From a checkpoint of a small mixture-of-experts model trained on Wikipedia.
Size: 8 layers, width 192, vocabulary 8192, 36.3M parameters.
Experts: 80 experts in each of 8 layers, 64 SwiGLU neurons an expert, a softmax router, a shared expert of 64 neurons.
Training: 703M tokens, 10732 steps.
Below are experts of layer 2 (counted from 0) of a mixture-of-experts language model. Rows are named router (the router's row for the expert), gate (a neuron's input weights, with its number), up (a neuron's input weights, with its number), down (a neuron's output weights, with its number) and show model dimensions 0-191. Each number is 50 + 10 x the weight over its row's rms, rounded and kept within 0 to 99.
Before each expert's rows: a language model's description of what the expert responds to; "comes before" lists some tokens at least twice as common just after its tokens as in all text. This comes from a sample of Wikipedia text that the model never trained on. Tokens count by the router's weight.

# expert 0
Bare space tokens, mostly empty cells or padding in wiki tables between pipes and digits, plus rare bytes and Arabic letters.
comes before: "1", "2", " |", "3", "4", "0"
router:44 47 46 47 61 50 50 38 50 63 51 35 49 58 53 39 41 54 27 50 37 69 70 49 42 46 46 65 33 26 43 47 46 51 56 40 48 54 45 49 54 47 43 42 38 51 51 49 31 50 48 43 34 54 59 45 41 76 52 47 31 37 63 41 53 58 53 49 56 38 30 39 48 49 47 40 40 42 54 42 67 53 46 46 66 63 70 43 44 31 46 55 42 53 41 55 58 62 61 56 47 59 56 50 50 61 36 51 49 69 56 35 56 48 53 55 30 60 53 50 47 63 80 52 63 71 55 38 42 49 57 55 46 46 35 42 54 38 46 37 53 42 45 47 57 51 53 63 55 45 29 58 46 52 60 34 50 66 55 46 31 35 45 63 44 56 53 30 45 37 48 62 62 61 62 36 69 54 43 50 57 47 50 39 47 40 50 33 46 34 47 50
gate4:39 49 57 44 62 68 31 56 60 65 33 47 54 52 68 42 40 51 44 74 50 25 55 27 51 48 44 49 47 37 36 47 59 40 49 37 44 59 42 59 80 45 46 41 44 53 55 45 59 43 39 55 58 33 38 43 44 63 45 39 46 54 57 41 35 48 54 40 50 52 56 52 70 46 62 57 38 48 39 44 45 36 53 46 60 57 44 56 50 62 37 51 38 51 58 53 44 58 40 59 57 57 59 61 37 55 66 78 52 70 35 50 66 43 39 51 46 52 61 41 56 71 42 50 51 52 49 46 50 45 54 67 66 46 57 55 43 49 61 44 61 57 49 44 50 60 42 42 63 57 43 60 38 55 56 58 54 40 37 46 60 41 49 44 61 41 62 53 63 60 58 56 57 44 31 43 21 60 39 55 58 33 56 48 63 48 56 40 56 44 48 63
up4:38 47 38 31 64 50 39 50 68 44 40 43 59 75 47 56 45 42 51 47 54 53 63 47 54 57 55 55 48 59 32 29 55 49 46 56 43 62 35 56 49 40 48 49 42 48 47 48 74 50 57 52 53 43 55 35 39 35 39 47 53 41 45 41 59 39 32 49 55 55 56 50 68 71 76 53 35 45 48 71 62 37 63 52 60 47 29 62 53 50 47 50 58 40 63 53 45 48 52 38 52 54 47 56 44 50 68 62 49 58 48 52 50 64 39 57 57 53 58 33 64 57 52 38 59 44 57 48 45 50 54 53 35 31 37 51 72 49 57 32 43 64 37 46 27 32 59 60 43 47 53 53 57 32 56 45 56 45 56 63 40 54 43 49 53 53 37 52 53 71 46 57 53 57 54 47 52 38 34 61 63 22 60 54 58 59 63 50 39 56 46 48
down4:45 46 57 61 36 41 56 58 50 51 45 63 45 48 43 63 54 41 66 55 47 62 52 39 49 48 35 58 37 43 59 58 45 48 57 41 70 48 51 62 58 55 49 57 50 45 66 50 35 53 49 49 48 44 51 47 48 45 50 46 49 66 33 37 46 35 59 39 36 31 38 64 44 48 56 53 46 52 38 44 49 61 63 54 38 53 31 50 67 58 38 35 57 69 34 51 46 76 49 61 55 60 56 72 50 39 52 35 49 52 54 43 53 47 66 65 52 49 61 56 53 60 43 37 69 52 51 47 67 65 52 61 42 57 52 58 39 51 43 78 42 60 59 54 60 38 46 55 68 26 54 44 51 47 43 62 55 56 22 52 58 57 47 45 36 53 40 46 41 59 47 42 48 64 69 43 67 47 60 44 54 63 63 54 45 40 48 61 72 60 60 63

# expert 5
Middle pieces of long Latin-derived English words, often after con-, re-, de-, such as Coll-abor-ative, ass-ign-ing, guar-ant-eed.
comes before: "ed", "ation", "ing", "al", "ated", "ate"
router:35 45 62 34 36 59 67 53 46 43 43 41 41 38 54 58 67 63 40 53 63 70 60 30 62 51 50 44 61 36 40 50 51 48 43 43 44 48 40 52 43 60 38 40 42 57 63 58 65 42 54 45 60 60 53 59 60 41 64 65 58 51 41 35 69 62 43 36 52 49 49 46 51 77 55 64 68 28 46 49 57 32 68 51 42 55 59 62 43 54 46 58 46 46 50 49 42 64 50 44 52 59 50 53 48 58 42 58 44 54 41 55 43 45 59 39 44 38 63 50 70 62 51 50 53 33 58 40 41 50 46 58 44 39 52 34 57 37 49 70 47 54 48 47 62 46 70 64 65 52 52 36 45 57 69 47 44 31 36 61 74 42 34 54 66 36 49 56 51 38 40 42 46 34 60 55 41 40 42 45 39 38 52 39 54 44 65 57 50 54 45 51
gate6:35 47 56 53 31 56 35 62 61 37 37 50 47 55 39 59 71 36 45 54 53 43 54 32 42 48 53 70 48 31 59 61 68 50 42 46 64 52 48 57 50 67 56 40 58 40 52 49 36 47 58 50 42 47 47 46 49 26 37 37 49 53 54 48 46 49 59 52 25 41 38 55 38 53 77 34 65 40 54 76 66 81 53 39 68 51 41 57 38 49 38 55 48 51 60 53 51 54 47 55 52 47 53 54 51 59 51 46 43 53 50 49 46 69 54 60 57 61 63 52 51 55 56 46 65 40 43 43 77 42 38 44 29 44 50 49 55 57 60 50 46 52 50 65 39 39 51 59 37 55 46 38 42 42 51 46 59 35 29 30 48 37 42 53 57 70 39 62 48 48 52 55 39 55 35 44 60 50 53 47 54 64 54 56 56 51 52 59 53 58 56 50
up6:43 50 39 55 41 48 48 51 57 52 54 53 53 41 46 60 52 48 47 51 54 43 33 51 44 48 49 59 48 70 55 48 45 44 51 43 42 62 55 46 57 38 55 48 60 59 46 61 46 45 43 67 49 54 66 47 54 60 44 64 38 19 47 26 45 30 56 39 49 49 49 53 53 51 34 58 50 63 54 44 39 42 51 60 58 64 51 54 42 53 46 55 44 53 33 20 63 53 43 43 41 32 53 61 50 66 53 45 54 38 40 48 53 41 44 43 58 42 13 46 24 41 32 39 70 49 58 43 36 39 47 55 60 42 49 42 49 52 26 55 58 58 29 65 36 60 47 46 59 55 52 27 53 49 59 54 36 64 54 67 48 48 57 55 52 50 65 50 43 47 45 44 46 49 59 55 51 49 56 51 20 60 26 56 59 50 56 45 43 38 49 49
down6:59 59 57 59 70 38 50 57 41 59 54 41 47 40 40 39 32 51 46 43 23 47 55 49 53 48 42 51 26 52 40 41 44 41 62 57 45 29 49 35 56 47 49 55 70 46 37 39 57 69 65 53 50 39 41 53 55 49 70 44 47 38 55 55 54 63 45 61 44 71 51 53 63 37 35 37 41 68 49 50 41 40 47 53 55 40 47 39 46 41 58 49 46 33 51 38 44 47 40 44 52 50 55 45 47 48 66 54 63 30 48 47 52 41 39 47 77 56 49 58 63 63 34 38 63 65 38 44 34 44 57 59 45 48 55 55 39 48 67 46 72 46 37 52 37 52 37 36 55 52 53 51 57 50 57 49 28 42 57 53 57 56 51 44 47 30 49 30 45 50 60 48 36 49 72 49 70 62 44 62 36 36 59 56 53 48 49 43 47 45 49 52

# expert 63
Spaces before the next word in running prose, plus st pieces inside words like bassist, enthusiasts, Constantinos, and prefixes con, pro, re.
comes before: "1", "2", "st", "ac", "rate", "em"
router:40 54 67 52 55 75 61 38 64 55 66 56 51 54 64 54 56 51 56 50 47 48 62 49 36 33 48 45 62 57 55 35 34 49 55 30 61 56 55 50 57 46 44 41 47 47 42 63 59 64 55 48 51 42 66 50 40 63 47 40 53 47 60 39 43 65 59 30 40 52 38 41 62 45 53 55 51 24 50 31 47 35 61 61 53 56 55 47 44 38 28 55 67 67 49 50 51 60 71 51 36 65 54 61 48 50 30 44 57 45 48 56 42 46 50 54 40 63 51 75 43 42 61 52 44 56 54 44 55 56 70 49 27 47 50 56 55 65 56 31 45 50 31 45 56 51 62 61 59 48 31 47 52 45 60 39 43 62 61 35 62 56 60 39 39 55 38 45 53 59 48 48 50 57 72 47 53 55 63 62 51 49 58 53 51 49 43 25 47 44 48 46
gate0:58 46 55 42 65 47 64 43 52 57 71 44 42 61 59 49 41 53 58 58 50 38 53 51 59 59 46 57 51 54 61 47 76 37 42 61 49 45 49 41 52 56 30 49 46 24 41 47 56 61 57 49 37 42 73 52 47 61 71 47 38 46 57 75 67 41 29 39 51 43 58 61 53 40 51 52 47 45 41 47 52 51 39 46 58 45 51 46 56 57 57 48 56 53 45 41 41 39 53 64 57 44 43 32 60 69 50 56 51 64 55 56 53 49 40 52 32 45 61 48 45 49 53 60 65 57 47 60 42 47 63 41 42 46 60 80 59 40 37 74 51 56 57 54 36 57 39 77 56 49 53 53 45 51 47 43 36 57 49 53 44 39 47 56 66 41 50 65 41 51 60 39 58 41 74 53 40 39 48 50 53 60 42 35 57 42 40 75 65 48 60 52
up0:60 57 52 48 49 49 46 44 50 50 46 66 32 42 62 43 31 52 65 46 50 39 38 40 48 47 38 54 53 61 68 47 56 49 54 40 66 43 40 47 33 58 52 44 59 54 47 48 44 35 40 46 45 52 57 43 42 49 58 40 48 50 45 41 71 52 35 53 58 53 63 37 64 48 53 48 44 57 29 37 49 31 56 56 52 45 47 45 47 49 42 55 50 47 60 50 64 69 53 39 44 33 33 36 52 45 68 37 28 33 51 36 41 76 42 31 50 48 63 74 42 42 45 50 65 57 43 30 42 56 55 37 50 48 47 65 45 46 46 51 46 51 42 54 39 70 48 62 53 47 50 49 60 28 67 55 44 62 76 45 58 54 42 49 46 43 55 62 52 56 49 53 42 52 73 56 46 45 52 52 35 47 57 41 54 56 44 36 33 59 32 71
down0:53 53 51 47 57 47 46 42 32 41 51 55 55 58 54 66 47 38 59 54 53 50 46 31 55 47 26 37 49 37 59 55 61 65 50 65 53 43 63 47 54 60 38 56 51 34 47 71 44 55 48 50 33 58 55 43 45 44 57 43 47 38 58 38 57 68 39 49 63 51 48 43 53 54 35 51 53 78 46 44 45 38 47 60 53 59 47 62 42 42 73 57 51 59 34 50 51 52 49 50 36 22 53 44 36 59 52 74 47 36 50 52 40 54 43 58 55 50 49 48 42 56 42 56 52 47 36 56 47 40 49 45 48 54 52 50 61 54 35 49 63 43 33 50 58 37 48 57 63 62 67 33 83 54 45 32 46 52 45 72 49 60 38 47 56 65 69 52 37 54 64 31 46 41 55 45 41 55 57 53 46 62 69 40 35 45 46 42 30 43 47 51

# expert 14
Standalone space tokens, often before digits such as years, dates and measurements (in 1976, on 25 October), plus stray fragments like re, pan, @.
comes before: "1", "2", "3", "4", "5", "6"
router:44 40 60 32 59 43 71 34 47 55 62 50 50 59 58 64 38 35 47 56 41 59 69 49 51 39 42 50 48 39 33 45 44 41 55 39 61 56 67 39 41 42 28 48 60 49 43 44 49 60 39 44 32 44 53 44 48 59 56 44 53 29 43 35 62 63 57 55 43 40 47 42 54 59 51 37 53 31 54 57 62 54 41 36 67 47 61 35 57 44 55 51 47 54 48 66 66 41 64 49 43 63 56 58 50 60 34 42 58 51 56 43 59 47 42 45 38 61 43 44 37 49 64 57 63 54 59 35 44 47 65 49 44 36 38 45 55 59 54 36 51 41 45 54 56 42 57 56 59 52 27 61 48 60 49 46 35 56 55 57 52 35 37 63 33 29 41 35 60 44 72 57 47 57 63 32 56 51 48 28 49 56 45 49 49 43 45 35 55 38 68 64
gate4:64 62 52 59 46 44 36 34 38 21 55 56 58 48 42 65 38 44 54 59 54 46 54 48 46 51 46 48 61 52 58 56 44 48 44 37 66 60 55 49 47 51 38 35 51 38 51 53 77 58 61 61 47 55 44 39 52 46 41 53 30 58 51 59 59 52 55 58 48 54 47 68 41 59 58 51 50 66 31 31 43 77 46 55 55 68 46 43 51 58 54 26 52 54 48 52 46 53 36 49 47 45 48 55 53 67 50 54 59 45 59 43 46 50 63 50 31 48 64 59 53 55 53 36 51 51 53 28 47 56 36 66 58 44 60 47 53 57 62 49 74 58 53 60 46 65 64 59 53 49 45 52 60 46 56 55 55 66 18 60 49 47 59 52 34 58 38 33 34 73 49 34 55 59 52 37 38 49 51 38 39 68 48 57 49 50 56 47 60 53 41 64
up4:54 46 45 43 32 55 64 47 52 77 51 34 54 45 55 40 61 62 42 59 42 53 46 47 56 34 56 44 49 49 51 40 59 60 42 56 48 41 48 43 64 51 63 66 38 50 51 37 40 38 44 37 51 43 35 51 58 61 46 62 65 28 55 24 41 40 47 36 60 32 60 52 52 45 49 54 35 40 44 62 43 35 51 39 48 47 42 46 52 41 31 70 46 54 44 61 40 51 67 51 61 58 53 54 43 41 48 45 47 57 37 61 43 54 49 49 56 34 41 60 45 50 47 63 39 44 52 52 43 45 54 36 55 56 37 42 50 35 34 32 40 36 48 51 57 40 38 18 40 52 54 35 36 64 56 55 50 38 60 36 48 60 40 60 59 45 67 56 62 34 54 55 46 49 47 45 61 28 42 50 53 37 48 42 53 39 39 65 69 42 45 32
down4:45 50 54 28 67 55 49 61 49 65 35 48 69 28 40 50 51 52 42 48 37 26 40 52 41 48 59 53 36 57 46 41 41 65 53 61 46 45 35 67 56 49 53 67 55 44 52 44 62 62 43 52 53 62 38 65 55 47 34 53 49 62 51 74 54 41 37 62 56 67 54 53 66 62 43 58 53 74 37 57 68 41 57 53 59 51 34 57 55 56 51 41 46 47 42 44 47 45 44 49 54 28 55 64 55 42 67 61 51 41 46 50 52 47 68 57 54 57 49 52 54 55 51 47 53 47 44 57 55 24 49 40 59 54 60 64 44 53 56 48 46 52 50 63 61 66 58 58 52 45 81 73 65 41 48 56 32 58 46 39 39 67 54 51 56 56 43 43 52 65 52 45 63 54 43 65 50 53 58 48 59 45 73 52 59 61 49 45 46 34 43 51